From a checkpoint of a small mixture-of-experts model trained on Wikipedia.
Size: 9 layers, width 384, vocabulary 32768.
Below are experts of layer 4 (counted from 0) of a mixture-of-experts language model. Rows are named router (the router's row for the expert), down (a neuron's output weights, with its number) and show model dimensions 96-191. Each number is 128 + 24 x the weight over its row's rms, rounded and kept within 0 to 255. Numbers have three digits each.
After each expert's rows: a language model's description of what the expert responds to. This comes from a sample of Wikipedia text that the model never trained on.

# expert 40
router:081136125137112099164108133089129173105114137091114124080132140105105106111118125145129147143129122147124140139175123110144141145140142082168113118091146121136121148144118133112116132122148108156109157072146142116112134182152127118121187098127111151143093122134087142086126126130142102169
down0:119146101134150135130125176152174122153153087139133109093118080128147118131144114146087086143084118110123130130135161135085138164147146117158089122152065159114132063122113130109139156159136117103135114123093119145130095113149158104125116115121125125111085083144092134127124166119167110148
down1:107092132130120165159121133084147173134153101106130092120115103111117127135105162100091132149120129128114122077101140129128115155095138111104168102147096138154130141138144157121101094136093145103151118126095129148095113127145109177116095139149143124108107160107144155154120150158111129106
down2:075120181083130126132148095143148129127152145154171124099150140141122124172143129113091145118100181132173082123127120090114112121139144128089089126138119096149173142132095120114123130119166100189143069130157155098120180168115139115172147114140115129120137132183121069127129102110156132136
down3:114131151123131133129153141123127143095108182131132138155140112133136132109132112137068138117142179156087117106067108103125141122109115139134117150132129199141140095116125137100096108167118109112132155125146106122119140121122153123102138094151127145096157133128141137123115060133177102170
down4:151152153145112134096121129070106105147127128107127143140090124041140135129089126154134128126100129168140164147145126052127109163154161099146167132090151144057158122162108124173123103137087129149146142106120125112121117143125146090102111139133146127133131158175143160116077111169126119140
down5:142164142156132109145135130090145128147119091132162158113106128140093141129126135101100144129130105119163128123116104132145109153134080121157139145163116126119111070179095118114151157148135115124071144091176140135116137105156101104139067180175120113168131133141149126128146129131114102101
down6:140146103155135108142136113139120084140097123099126143113145093186125186163133153099112126111104115151122141132156103130176089167116129110088094116108115124182127115099120124102135144150134117171146089116134117173199114119152151146125134149162128141097156128124156135094149125111088094110
down7:139115118110159128093122127164118129177149181124156102139119093171121130147198128101136082141129136155109089136129139099099113145134144135100121088162084113148158089125153089118152167152129114132141122163178128165111108106140131118142147125153141144121122078151100144118126152128113114130
down8:119117148125140145132120097161142109154152102167088140112165141120116121161147132150122163107119134138111145111095148122140130149118118165142119119106124144128150172155106162105091079133120141135084113178117144151090125119101143129128105135109069162127156130176128154100149123130084121151
down9:135106096131104098142131135104136139122165098098099110148121123106115133129147099118164088098142087087143157168111103151146149145136100127151113139121126123128138133104099155095138100140094174110159142165110129117129119143129128149153116140125126149146150186120105127127190104137153131127
Foreign name pieces

# expert 6
router:126141128111101098139154124100120120156092156145086116079109131149153148090154102098106090128121121132118107122121118152105172122144118130146169104130096122139106125154089099152150100108103133159156101107162138087148113141167104133139098146163145139131083128126107134103149089109138119126
down0:130125155149136112172113111126148129120121148126097110131107106186119084103130126097113091070150094157117151126105103135159098126147137126098080111093181096101167124142135120139132101134124146162113155146133135101118097180081135141143178148131141153132135118152105154124176104132141075187
down1:135106109099113104146121104158102153096155109138142138156166121095146125155098109163090117181135108127128135116143148091152102154125116125170127112138103135156120159125146099095119124147176178127107151102105131123104124161165097150087131120161128101124155160183093144071180146161106109163
down2:156110130135122161110147090148107139077156155074140093058103084125104149061143150086109140107144152123101152125119129112142120109148139126162123109100128103129093165151091084088075162144116149107133158150158125113116138157127071123131134126110162126103132151123152134139140117126135116149
down3:079125085137135115112135142115159101150082141117118094124146196100156111122101119141169115131090167153127130111114145128137163131154139143120091132126101144129105106136142133117153112118130176163114159102138108130124122129151125110105105130117141162080135110128102125105134104121118135146
down4:131142134116153166125165130115149138164148100136174083105125125125134177150129096074115150145158118114149130130139107116134163158124189110128157131141163099116136104104174140105136136075115108117102139122113144086125131160130093119106139167128125139150166162133129122139120161169131080150
down5:064061144099168143115139138146105130171095150097077108127132101122110148109156152138116100094143116164142144135165132131135152133115115127113155158140076117088123148118133120154180130146125111112119078143164128116103119127164136112150135119097152188109121193109158051102110173090129119128
down6:125127165145149144143177183129170143133101096100137120085116102114133141138127104109129095126127119104109091163095122138155113145133127114106126147138124095146146173155110150110178134136147145151137117099108103085136151109117118139153107150124103172175124109155094122149156102121127105079
down7:149137142143103133120119103121126105106140151139124128118122173152111142104114143122134107112098114126131103156104118154183124145166108181136102141118157129158096114113043128139145130115173138122154123080167132074132173179116114105121119153087117120160111146136133115095085075139196111088
down8:097104112111113175132101146112159111132131142126153129116127135170078152116100121104133123108122100112082135126094119144126119179145166142119086116090139142112093143112096195148105135138130114135116112155171141133118143164105145161127128113105133121075108127120130131133123091131142147119
down9:068114120106128135146093122103143155104135157102138162113078115105141105173160095128116129129133151163122125149115113118126158128116120137134183107096133109168094123135110131156107117097091086124154142119142068137125102106118129111100133177154135138149103145109128125163132137129161153124
Leading digits, number words

# expert 39
router:121149157121104114089080128078054124163128151131143109132150102082135158117138083112113128135105123134171168121145160129111142129174124112145151112119109140133113106131128123132151140083082110134161129104186175175144108132161130116092079150178174119131150147098129134116106143137124124161
down0:126136098089134198131121119102144130114145138100129117153147139171146154166145086203166130152140149148130139145107118165149129101146114158132137166123133105122134160114152126110117130121119115172135153141129164129142114124139095125095107114130137129120062168113141084111148099165124103111
down1:117124103130107149113126155107147146116117135162139132086128091163168108173106124123109156161130091107092120153161169119127106110150123090141104157160141113088130103155096110133109139078120070123138060162153139178101118102120133075141085129123120112087130130123124123140136157065132135129
down2:109125098141137114099119108158140121088145171143109109139117161131138101204077089110147150142115145098093124128107131106122101124143134130167127107132113144133117106156109104114160142134167172106086108077120134114154087101083139096101169102128127118109118123129152096115111121111128173151
down3:138148141137107098104130121132166097105136096122115132127144128165105139154121090089130089133137119079103137089124131151096109168135127130103141077126094114100131145104173142125107079120148110141151126139142092147132108107111087144124116144116144133126115103124139173112127119076116139106
down4:136148106097124172124111159132130142137173142101157158127156150096122106113146139115123144105130089121127117088094142160126094125102105149144130157146112155125129187131149133126065173152133148121151223136112143134102112120169143081100087136117153126155150123108123139133134155132141145122
down5:121112138091110148081093143078124143123112147085127100145101124154166121150142129115083118134114091096125090192128123137143146167128116102124102089119127135170147156179094112149072180159127072163136109170142116128112132175075150165144156118129142140111086106126148159127158157174105138183
down6:099131120132151134086173155115169119162086115125103152142127123132107082122089136123135109157180126118119127149157138142172104112145099156155137169143137130143162098143098107145149140120152110078134141176131113139103122118094138087125130105147096130093129135117136149095110163129098149120
down7:129148144146091155161150119168127157136125123162153146137176169142115129085102129125122130135117123143090076095137098142154086121135144125079179103149143120188154137129118133108150103166169162124095125124128146135138108108147168132144157112129124120164100112093117152122157097143109120154
down8:173113167108095162177127115067121112135101116163074165106112111119119114139111127143144094188130080109158094133172149146142117107163126135165155110112120127115125096098108176129119180146114150129132090109133114143136137129169172090193114156129124166131151146140179121113115126132141124158
down9:132183124089127118134139101108096134172140125101148133113121138115137211120120136140088120114149179104129134094148112148170111095128129096150107146125166133152127120120149106121114124088134119094089123108168195093073138120136135150138139120087140064123145121079103123121100129176129149156
Name-initial fragments

# expert 24
router:167142123139125147121138137138116142126171090103158115157121174112121150111116119118123134154101123090153173114121143119156145129147141112128077118120146104108127133063160097131093146102185135137166113118149114100103139144138126099095076148123127114139083151105090128099130075131134160137
down0:139121081114162146150147096122155115106121113149136118130137105165130164114101117140160092102113090137122141128156143147136124110086117119186136112119147151148125172137104116126132123083118141152141131106183155125126145102128167121135182159127171177141116130117131106124136095140124160124
down1:118151144131133103105167144123136142155083084151104114128124139120145132139127114185073138123131075137119150141118120130119097134172121130136134133119147139065159142160109152081141142130097121127151128129119128080096110141133160101105130139111160092150133127090088140094083099118153068129
down2:121149175080096112130119109140131153127103140139098126120145162115104114123157135112159146155118124121143138122120087132144122144118154157102163120128211094096105091130103138105132135139111120149115148123108112131123123180140147076144133139115140127124158142111140122084143123143126131108
down3:154104173147139142147085147139096157143140124129105100132109078133115133133117121144123121121133158109151138096132198117127139107130123139124117137136095122133130120129121125091108173113155149109113154126109141172109129112144147111125117114122141152094140113099135095160122142154130115160
down4:132133146117105141157124117138103120147120137089135132121144105089114146147148106145142149124161119180130173145147149124137142135120107140115120100134147140111114122115123122119109100124176124118128106183131138125174130069096140092151086107106144131132130116153129154089115102137146148126
down5:148113101100117090117127159164102155100158120126130140138106132131099120108139125142128148100121121138152107154131129176115139145124080184102124103145128137147116142145138103153091129154105144137157140123120145079105095136172166146156143096133106131106152152127121171138180155143122179169
down6:092095122146122124110092106130131142100144128119141118126094132153104182121082138168103137139148100107154106092136140124155124114099142145154106091073140111116131060160099136149156107133160118173116127125141136116114171120117134126140124108132118069132150134100103123135134163142134133099
down7:139148125131129135112128165162149079178109126145094126117118115076116111122102136144124105148151074151161134113118134166119185145117149138121131161127126080113121078089110110124104091130168154120121109096109160149116103165159126170105111124132101156091111148147122130135101133110125103124
down8:109124187155121127167138103157151130121146135128108124141124113160146144180139146109154093157114119151145103157148107134181124134115126130130126130104088122112133152097115089152147099198090140112159150123172141103105117129108132108130102136131110120124117125120138083111147119157187126113
down9:129123143115141127127142082099167145122106139166138146108135146166139117160105100121143126129099153139096100108155110135089107082091121119130103123135154127153146125153123115136130096087103119125099123134130124120142107116140125130095114150115124125152102122178138117075106118100108097128
Line breaks, role verbs

# expert 45
router:138133112142096126115120163131139088134106102165074089173087145108147110095093109139123126101110115113111097129126145143139073142122127103114125097093135155109115144134108088136110106105166144135135137138124103154151097105068122163127128153109087162145132122081103115119116108139113100101
down0:097112090138102111159168105139089096094126104095134139123133151088156144115138106092121109163089120161108115131154127122080124095107165148134108134129081119135132111119127089127133146153132143145116112102095134197102112163104120122147081121108122117108128128161103105109116117150155103126
down1:099148148110153156132180128191116139144148154129177115161165095150063166130122136114137130106116114154114100100124081134099165140140104135121109122117126128139138109091130130091136098139124139143133118118152111108103111134130107119089133131148161101143139149114115099135182103112156130091
down2:116098135124204138147112119132101151101183068168139126131152114099100095089121159116107149123156100158193124169122121138128134142090116134122140148112122108140080107135095091149117165145140101120166107156148146148145149131120146125126129095144129129131055115109153116124125099117152085112
down3:092121142114168137119184140157130111134188165127152152132084143113120112093164116120106102138134115112107131171146120137117118160102090140152153117113122149140109167125168160164114167156149158114147129117119143150113136107139128151086143101148143156108155093125138118108102118107158115116
down4:092088092172150119107099156150147168111127096147128140112143115114091130135092110126123098134130105164171146152125158132130137097096138124131150125145143148110148117129150158143154094148128138137142135136105104151161165150130125070139133116111168125119141116128170146131114100129158120123
down5:166116137104119134145146130097121117177170108117115166115160112186137144124131139148143162132141161111118103122143157141110122142154132094153105164135084157148125118114154166185141168112086156147107105172174119123127135123132148131110121071114156092128146130125138118101070128140105108151
down6:124121124147154133158094159143118129152139101125164122075102114188130117145122110173090156149166098108169116150163126104137141120093127113138150135201125098135112143151128144150153122115152144086144083136142148135111121144139087145150123091147125136116137092142072157146111141113107131134
down7:132128106116146099151086121100182103159145100114140104136129153140129115133131116168122089167151116160106100118134107139125110126142135157134115119116121147121118159164140141127163113099160189122113128174083099124114124138104169186141164118120156117115129151130120153091119143153163138125
down8:139133117194158107176147147153106098154166145130107142167089120156125106096128126174146090113084111119081091121129117113129093079137135119141096142147140110139132127110081105134134150170133122135093112142134122112112121132119125114157101138135137146113091134128098138160127139107150158129
down9:119141156143152157162140130123140117136139175191136132128196081129155116143128157139138097123111112148146143142112137192176107128091148150186120097127170148159103140139105125147128101153121115161103122136135123116124130094070188130114121122132134148134133082121141130173141123108136141135
Past participle verbs

# expert 15
router:103118126154073210120129140116114095121151109147159112141163123130145106109118140063153166124118110122139159133122105095120111085130133119150115116117056134105128153099143117117141126138121128143153085121116130111116119117141117106124147162113120101128123139113086155111123106106082122146
down0:117131130151110126155115141145107154140104120136158146145133141152139107122146085121151110141162113138121121133123112146145098151117122115103206140124115118124161149154109111155094101149119117098117083142122107119144119092106135133146116086135156117150142109135152126179096131129156157137
down1:099138145109113138149168111114120131137184125112125179155120152129105186086136162100170110081145134138145099115154105107149177136100134157129123108094132155148127136124153142117114178090133109138132105144137140125165156124092142120078145108126091127107156130103142154120139118124065137119
down2:109088088111129114125147122141088102116126169135106108095104138074127142109156112097159105117128147184117124092097131100118074127109150118125123118058123167116086137116118120092136100139109157161142099110094094114138137100142114171118093151149144112148067130185139156128121116105164117121
down3:135115129140119149142117096169075118120116151133090074148123172093117100144147129124145113099076135155155140130147165122138098109117123113135133118122161084143109114105129113103153107128132168130118136107130128140124150131164120106116123154113140099163136133165133127087142153076134150079
down4:136129113094122136123145131110116078091138126116134136157099099122137108120120140151156114128113119105142145106075105108119099122118135116150141075093154140079143129132129054128114129104157156137151105122126130083144144196127141121087126165160112109134140117109100132109149100094160121124
down5:110192131120100075094123145125164121150124117126110165106122128091136148115112150127129134082108124125138167151136140124177145113134118102176110107120116133136139145146149148149168138133130170152121110130104152152107094152123171139145121119163114148124149143124118123124096088121096117189
down6:107156159103155120104119091130126157140110107123096158126087101114090145139103142135101123163146129140123084140115155095103135063101159105124117176125169097152120127096107092140163129150157138147159154075099132114133162104125074117118121111116134148140157120162120162147105152142132105103
down7:149148157112085129127114105175153099115149143120114112154154126137096155111128146113097131175132118091106107173082140076169126111143116127137147101096128135090142117115169157148117158127125142142136161079076105102125130186118152104128109134121102131126105127103102103130143092118183146131
down8:173133130109104163133089110116102135072156134132154090089140084120158122134093141126118112145135117145122198147105149111141099114108106124140173132122125107112135125062047120172146140118144154146106123151143138160146085102135141112107103150138153083141120141114115093138118128159129124116
down9:137124081100106103070172126152133114124114149138102131114136144122148102138128099117106165121121114148103140110117097096117124088182130131135162111156116115094101165101111153175144132127144162103143147164107137129090127167154129135122170084169141157173113118136112149135137110128154113164
Inner number digits

# expert 35
router:157178160153094096135099093088104137162133151139133136136132120079134123111137119133106152146086105128146135121157150120108120163146134139125159092081113177128151101104138079160110142100103109154150088113125119170098108119165154123130102136168156158093114135105143094112117175132114136152
down0:159124150129143116115197167138139177205187149120106135134133121134068092110107105074104110141131103121136088108132131088123139116113115164101096135148155157149138123066127117138157166151100105102170097093116120097109112126165068143149096154141115124125144110148149120109153115113132137107
down1:112125144146112159116145160148117076168173141143112097119102081142135101125118142130122099099156106153108111148144157095162112156192124110160146128128120111142149124134103108204134115157103177116134135166141109141169150136116077108111173149133086147103145151116080159119108103121130123106
down2:122127097157136112114143139111150135150114135106171146146160121100146131146166163096116162135089160083132107113111150166121149108058129111160110117113111125148115158130173077132119146088134079133106148136130120158142133155136120094124151120086137099200077129093125158154154202163125128146
down3:105135120090110117114119146161147091115149127140125173135146130085183099171117114115099132110140099093143142105102140143102109135128174090136159131127158071154082133106130119095099136122131149146172103128098144172142105107133129156159124144110123128165089118123143134140137120103097137098
down4:077091120174145121158129154120108101155134142166140169135173141152133125141149132138111121111110169164106101100137095143184135110117100124112138090195121120139109119117119127150142145129107111143082161126169146120160144137179144135120150083094157083122119120102098086117113135147113125130
down5:129138149110138176130111149120119150127101117119122168118081139075139115113113111120153122166097132130122160159188128115155079118137133174123094124109123135096124151086107096142113165161133215145116165133098143145105151133132115137143113105109137105158103078165099140140131142132139143150
down6:125116162120130156147110138155186143149132166105092143116116102134116105145097118184122153127122110123155111111135125143075142149141110091163131082075133114105128144076167132148153141118084139110140128150129090142087160106081158135150143152133123125146125112158101110133098119156131159156
down7:118139115101105107124142124091110088099156119146179115199084154104145104120127077137146115106122112167123096116107118122136141143099125171117153144122190138172146102105087118149111116120105141106142174107121130097145120133187125142117090125105147112117127166105116133134113099188134154108
down8:081082111123130130123144088154145164108167140092150127114108157075111139137135150129125110130169142126106097126089084164142128109160151111125093114138105142139086141119127132096186137134140140117160078140120150134149184114171109128106116087158086129096097110139092173123124136128170139099
down9:127160094129142136125153127097131145146131095106137139159129178117112145135149145118166129147168130104152152115120134111147113168094103159120122111124143122083145152097150109128125157133105120121139151144103159122128107117150111118112127143137166127122106123168138127120125097129114147142
Name-initial capital pieces

# expert 55
router:161142114125108171101096128136150118146142132136104143156121120129063136127077083133128144113109132134138122107136156092108107146107124095134142105149130138132142145084121158094124128119117120143105115077120124117155121160098131134171120140132118115148128152156108135133088092150082152125
down0:083163118135159128157150111127162123152154073120116144140078085110092093096111130114141179128091127119107115157139148160118114165115159142145145108147136129152121122137184093140130156075149123144099140081119124127073132136141149141141108149148106093149081123103113139127114145131129127133
down1:091127090106115081126098123121106106121103097141138114153122122115125117125127115177078115113118147115136155105133163114132115157178116116148080121113120105094145118132135145141113100107151144143146142133169091182123100160135130115105124139166136151157153110129123160130144108174150097135
down2:097088140120132132133140131118131108154133125108094128126115111115132176096189106158121125115162132177127143142137122110124151117143144123139107126101105154144106152127149107209123140082148148116138117116173115131166124091131129143106153109121178154148163175162143102144104109073159106122
down3:162109135176122106092150132138108145145119137152120109101121099109134156099161108159129137128089146129137123122128094134122127151093150183115128082078065142108127138121168143084126136109160160098116157120098113145117146189100129099137136108136155130114113130179130139134080106135124138131
down4:114100114101118136120112075136114100108131097080171095133079120117132087147166133080142139146119125138087085159182118120121104132104142134121166121128150104079159148106129148158084134128096116116089118105138132132108091174121142107137070147172137125123121150157123114147148146122126136142
down5:126077128087130109196142175131090111137163138123141125127149124096114142131092146126152151145158130110134120126116106168091113164111120103119106135157073098108163128142123107123138168152147199148132113158144109132105104115129113103101131078105116097123166140135118110144134098136124113134
down6:173126125129121094166136131110130174113110134174175121177122123123145146114089114159128160169100154133146137140170180123133104133079145127157134155129111157126126131133093141162146152149150067130101137112108168128110126140151101165104145161154127113104115124123131102139122125109132064132
down7:141092146143141117137145146093073137151128124137106098152059114131175150113079113177098105158107105088137142141093152124134087103122145156121165083137088123153093123131142123123127123121105171112145135129072138145145128102113148165088138104102074118104095108130127128106104135141127159127
down8:137102121152120154133123150138123110098115141118136098134110108135176133131110161120158153106125152076159151145138133165107140181121106093164135178101136147138068157118130093148102092148074112125137089173164078137130104139086141133111111126111127129132133125121133096101154102112135127100
down9:153137138144135154152106097171143117162107149121141136132142103117168161079099161157141115108148138136113148121136105128154124117181103156113112140157113127123155131123124088077166153116119113107117177150134142144132116123106107127146110123158145150073174117131162119136102125130068120141
Abstract nouns after determiners

# expert 3
router:113142135105105061110120105097122094134100128117112124126093126070153108098130126116111138126130124146154122127124114138088135152128135126118121131124121122166096098125084120102141147129095076155146105114131102158118121128105123140125107161127084134128122157125119152105142108102098104128
down0:122137127098100169161139182087152108098154101176186113106131099139148096113143135116129133084147111190079107139096123114101132120150108116147142137140150149122120106160095161088136138119157128142128129129090150095143111117089132094159148100090122127139140127143138131137167112133149164074
down1:092168184117115113105133143130113105128104112094139148132126135166095163141162178186126137092158064100105118152150151130123136142058104100103143106125125148127122112127143165119169138099139105164096133154140091132128097122111102156121162143123154121099127111112104082114139128163129146119
down2:123126115107100128118079114085132106116119140178114206133120131136157115121102112135090153163131123145090140161143108126119143131168134112174158088104107148106128117125144131112139129120135080150130093142076157158095150089116123148128138116138159061105108102124124140113120130139155131131
down3:152087120127124156142134124130093099103125109125114112135158126107139181133138085152119116099137127080163133138159164102159147130124137125142101111100156164088155150154170150131121127152123104110099095151141112127134146120111112110160100173109115127121112159128105140145166118133141145109
down4:109144079111166132124130153159106157093110155144142096124116156122134146105120132135112150139136101133144089119187106122129127119141128091093144132134095108113154124167148175106111061094120124137131125122127091112115116081110091166119157126076106102060122113138141182132134139149124155104
down5:144125168140114135118120115129132113117131096147115143136083133099106106165154126132118122100145193119090143177136129131123162139151150123129135095145133114087121126099104143160136134127152109115143069106122126123160096133117103064139101104135139111130122113140112143129130145168117136153
down6:105158117128168089104130108071075156095118142115133124184143126117111090082078132118153146143131120126115127114138161176117124118141143135161118147119109127143153135093120121168107135113157101141121139116179191132134149121128103139125099107156103127122128137120113089133102119141095141132
down7:139158138173116122150122075120158133075153158101109116086175119170133125143150135112132123149109125098156136102104131126142119165134120165163116139193142103105168144123148105167091127084156154135113121123197158150077119149098112104088148149112122152127149127136135116133144174129140124083
down8:159138118146154134140146111122131147069121110138143151152104136131148101107130124093141099136111169116117129152124141108114105084123127128157098127164101153161125123188140139128087170097150126104107090141097176113124124127125083155125133161178106112103143110161135106130141143142139131124
down9:143130106129143141147156104098116130122152157135129087087127135126086133161091170099151134116134104099158127111126063114103164078065154091161101111160118106124095162135101129140113169071127120109120095139139095142120156104127101161141111116141140134108151140111164120090139138131137112142
Space before dates, numbers

# expert 28
router:137111138167151138154118084117159105114153091133123151111120127142108123149121099127118118104095115143140148151103121121183137133119157124120070133079185127166107119142150138118151136116155136137097129085116134134137093100110106123106140157151108162083108134140101143162117080103132167104
down0:107101099137127147168120118141096107109146146166118159124126105170133096131145162111145154137153151164136142138102159100109061101117083112110107144156156121080145091140144123112114165152095127168117116140119102125129121139146088132112138131115075169103113092142149155117141109084164130107
down1:126126143142083156145127114103109133121102139128172125091135119131148105103125139124117134145131112116138129121126121194158094142139135147144124117104153115136121086088140131177137190096109145100110104105117093141120100110195122097129148156093114155105138106111140131124128169111131102177
down2:131126183146129138108094093141120118144111138139132084135080097089145143113136110168091146191147119187141157132110123104119169127112143119153113117085128130067132073178127155151153111128126145112141117148158092143160126108159121094122125116140142148160128121120171145140151081144125123108
down3:117149118163122069115159111145156113137132097110141179119116142129114131134131133139175101157158142127130146145122120122187180161131101156125104146134116126111129125099172103115114092157148165158083116138119156154099163135093163107109117145143121134112125139139119101137097121123116132197
down4:176124089158109122076131129179103128109190107102103072132141121202153101132139171151131142094133135143168146141123139163139121076097122135146102150139143145129093084120094173151115078119147130120127112092160134139115132150116152135149150139114149122125158104147147104127173122108129118136
down5:112104163127141127107091175127126126120111094154111124198166115117138154108128178121146125120124132137101110090106089116158101139149116112099135113149099115103109156164114132095132111114087155111142110089131162136130138100149086064105116129136142149089117143107134159151106169155133142163
down6:127122102115123118145088130092124075077108181089147138083123129138100094125130102133118109096170161143076133129109158124127131134154111172152141147118104095102139125104131101172125156128116097117115163123100111113106150125182120121193150112135109141125095121094111168108143126121148112107
down7:119140091144152142150109141090153056137110143112111125132117197105077120165156143137128154142120131137125122141095113119130068109080152126149115126122153095112124118114117123147081137122148073174112078112107117098131118157140148126172129107188134138122116111118128122109144121122141154169
down8:130163157124177128116127089118130168124123127111112114129118106114142143153151124091122141155160149126103140102178105103112110151149065125139144148149131175145159126122112125146093127153110121123146127163157181161142110095123120097158136143124130165131154139130155112126140160122145121074
down9:120113151087095157129119134147115115142111104108104090133116096131118112132114151100129104084133074100117122186111080115123140149159104107135107129108126127129156128137121144082128157145110138170129164103153130091122119148132085142099107140151123137131114121154137107145137164099138150132
Digits inside years and numbers

# expert 33
router:110158142149111122147124122146147137155138153124127110162137108118146145100159105136100100160116130114156104082160156122107109112157133106115094134141087112128150146149129112152125128115124115125137123124113130167100147100157131105099130136145160125088149138078152144134107153123108135173
down0:125114154164105129123108153114090128101134114146171106092124095155136120105141127168130121100106161106142104135128137135122116140105149146075125130112148153120140113118135112152144138086114103091113129152120143152133117137127171093097162127099111140135098124094124157131118106115125109158
down1:118128122163138116154108194120084119137150102107144115157119107119187122136126131138136097106151132076105115160125171126180112143180092103129133143166128112133078181138162093103098104119127107175144092154147180142142108130164162136114131130133107131115156154122128127139142175102095114137
down2:141099134148171099145111127178147126131172059116137116147086126134089121120093169145143173130112080139111151130131072143147121142113128139119133140137173104146130090148126167153166125099145151112135121136136151152100139153162143133103075135112107119158094132117120115124142098087115093150
down3:101156140155129161113113119152111120171134131122134090107080123138106126127141141097130147113138127142110155153114068124135124120124093163104134143170158165139128155161139137124126145081173147090153200109130114166125117165087136130157166145117089148131127111127117166135147135152155113141
down4:122129119126124145144168129131119083164124134145102140096109115117084131124114133095130137148126117131111191173153114144173102121113130149098120074113133157099187145069129170125141083192128143130121150129087146146114157163139127121132141127105129156117158145103158099130080128113156091152
down5:150137144138128132104179119150111153115122114117149126153133110151107157144133130099092180131140123126100087101120140153109124128106101156121121120148162132135147113155109136125142122124108131106119118121115144124157132113086139153131142130160132132139152111151114098154110116143141180127
down6:162113155124154085162146147114127126132102150120128117133163147139121169148162126134115113145129136109113148134129154127116119105106182118130127117112117131123145122159149143133108134171109120139125087122134141107156128126159127100131137119103149112176142161127089101100137124156139113129
down7:175085096168120108133128193142124125071105101123139097096090138112120143132135162107141096135149120122184107113106120124121176107114142115110130141132143094111099092126146095094155162094109128128106086139153102102158128125150120090141135125110128117143123074161141098128110152156127144120
down8:074063127113124132141147139170145130068146114095136112192122105144114134152131142133134146135137166139144166167144105100108117170127157165116108155096149119154108157136114094126072134137126120144117120128143164116138159102109129122118115133093118192147153134105155105127147132101135125158
down9:108167125151112139142113107140097102109133118093130082085111101117083092150152130090174080149114145127125101140109134082155086136116122161097116134106123147125125107131144115122138120176138126094153108130121122151131138173103101120142139144091176125176156146152137160135126095143106168174
Line-start markers

# expert 36
router:171155126126102170120129137081136133151179188163150097121118189147122131148110098174150128135127110146143179130120112094126116122139122083136088114094127101121142067125090111124088140092140117108172124145122162127099112131167107133119110095141138116128125128072123150075093136137129116119
down0:115138082115146145158129132131158102132119128113128127115085154145195155106093122118127136131163125171134112097144139101078105109115162131125101152103157135113113177123139105130129130099154102150162069118117121145158139160080094133127087109124122141133151158139087083114144130136124114131
down1:150140145181155097114139145115125102087106101115125110123154164113119142142150115122130139112107116115153181163054152114178105132093167108117135136156145144154039127191115127178185119127192130128103099095127143122124111103164124080094137128142184129123135152112153124101129104076135131153
down2:130131132116106122129165114131149125161147145169150146095135121172134128100142098149087106109125137162093109138109111163103126139134108131138148134132093103152176133160180148113149101151180122165081153127142104165111161111105097145142167132119116153144109097143137127167127144104098121109
down3:127072109130164116082153137145124112132082113100125101111116125121124103150118124126121119151169124086158122138144129149104166133075149139107141122160136132118159202158099147125118113116107124139146063145119137151107078139139115106108149129123101110118125132116066141117131137133106113123
down4:094143138128135120123118107129150123151133088080127107128135105096088110136168074102114103170164144091114125150163114108148129137144146153112133112166075122101123127131163093147128156090148125130144087174111116112124115169093108140155066138138113122149113134109102163118106136119128116130
down5:095208078128136119124141107116071146147100145098099104124149118122130122142087117117145116147142101164095139154096089125172146130162139101093127136134121175148150140151120130107177118140154098103102137131136161132113091142137101154115095171108129153149101128123140117163106137132137160140
down6:100139165064153136134121107134122106121113152102153156141120194099138101149104118142101092092160140103114096106097109103147099126110084119094170141101088131116141135172124115150125142125130129095105110129167153107098124110086124143143131085107161115109119116059116113106106138103143100116
down7:098152111148141101105159141130075136125107141123128120115151099117116100105155092175105128109129159102141132127193087149135124136124133131150116150104130120125166159149106102106141118158093093093141076114085125145107156122111160120094129126131125120105134085127103104093100125111097131124
down8:135177128112130122107117133145137142147137128111146144134118116136130146121145160065138126096141114125106126117131120163130143114158151149090123103172161114133105092145136125087127151162182109141153099141170101110122100167110117164152125129157102103138165099118153118125152125113078137135
down9:125148102112132149126138154129131144102124122124161126105161119189166133149161197138105151097128126113095125140131141107115113127114111114141128109160145083170141124100154128163118100143141127084098159129083144134140127120137067120125091122102128105143134128108086116099134132104131143106
Heading markers, line breaks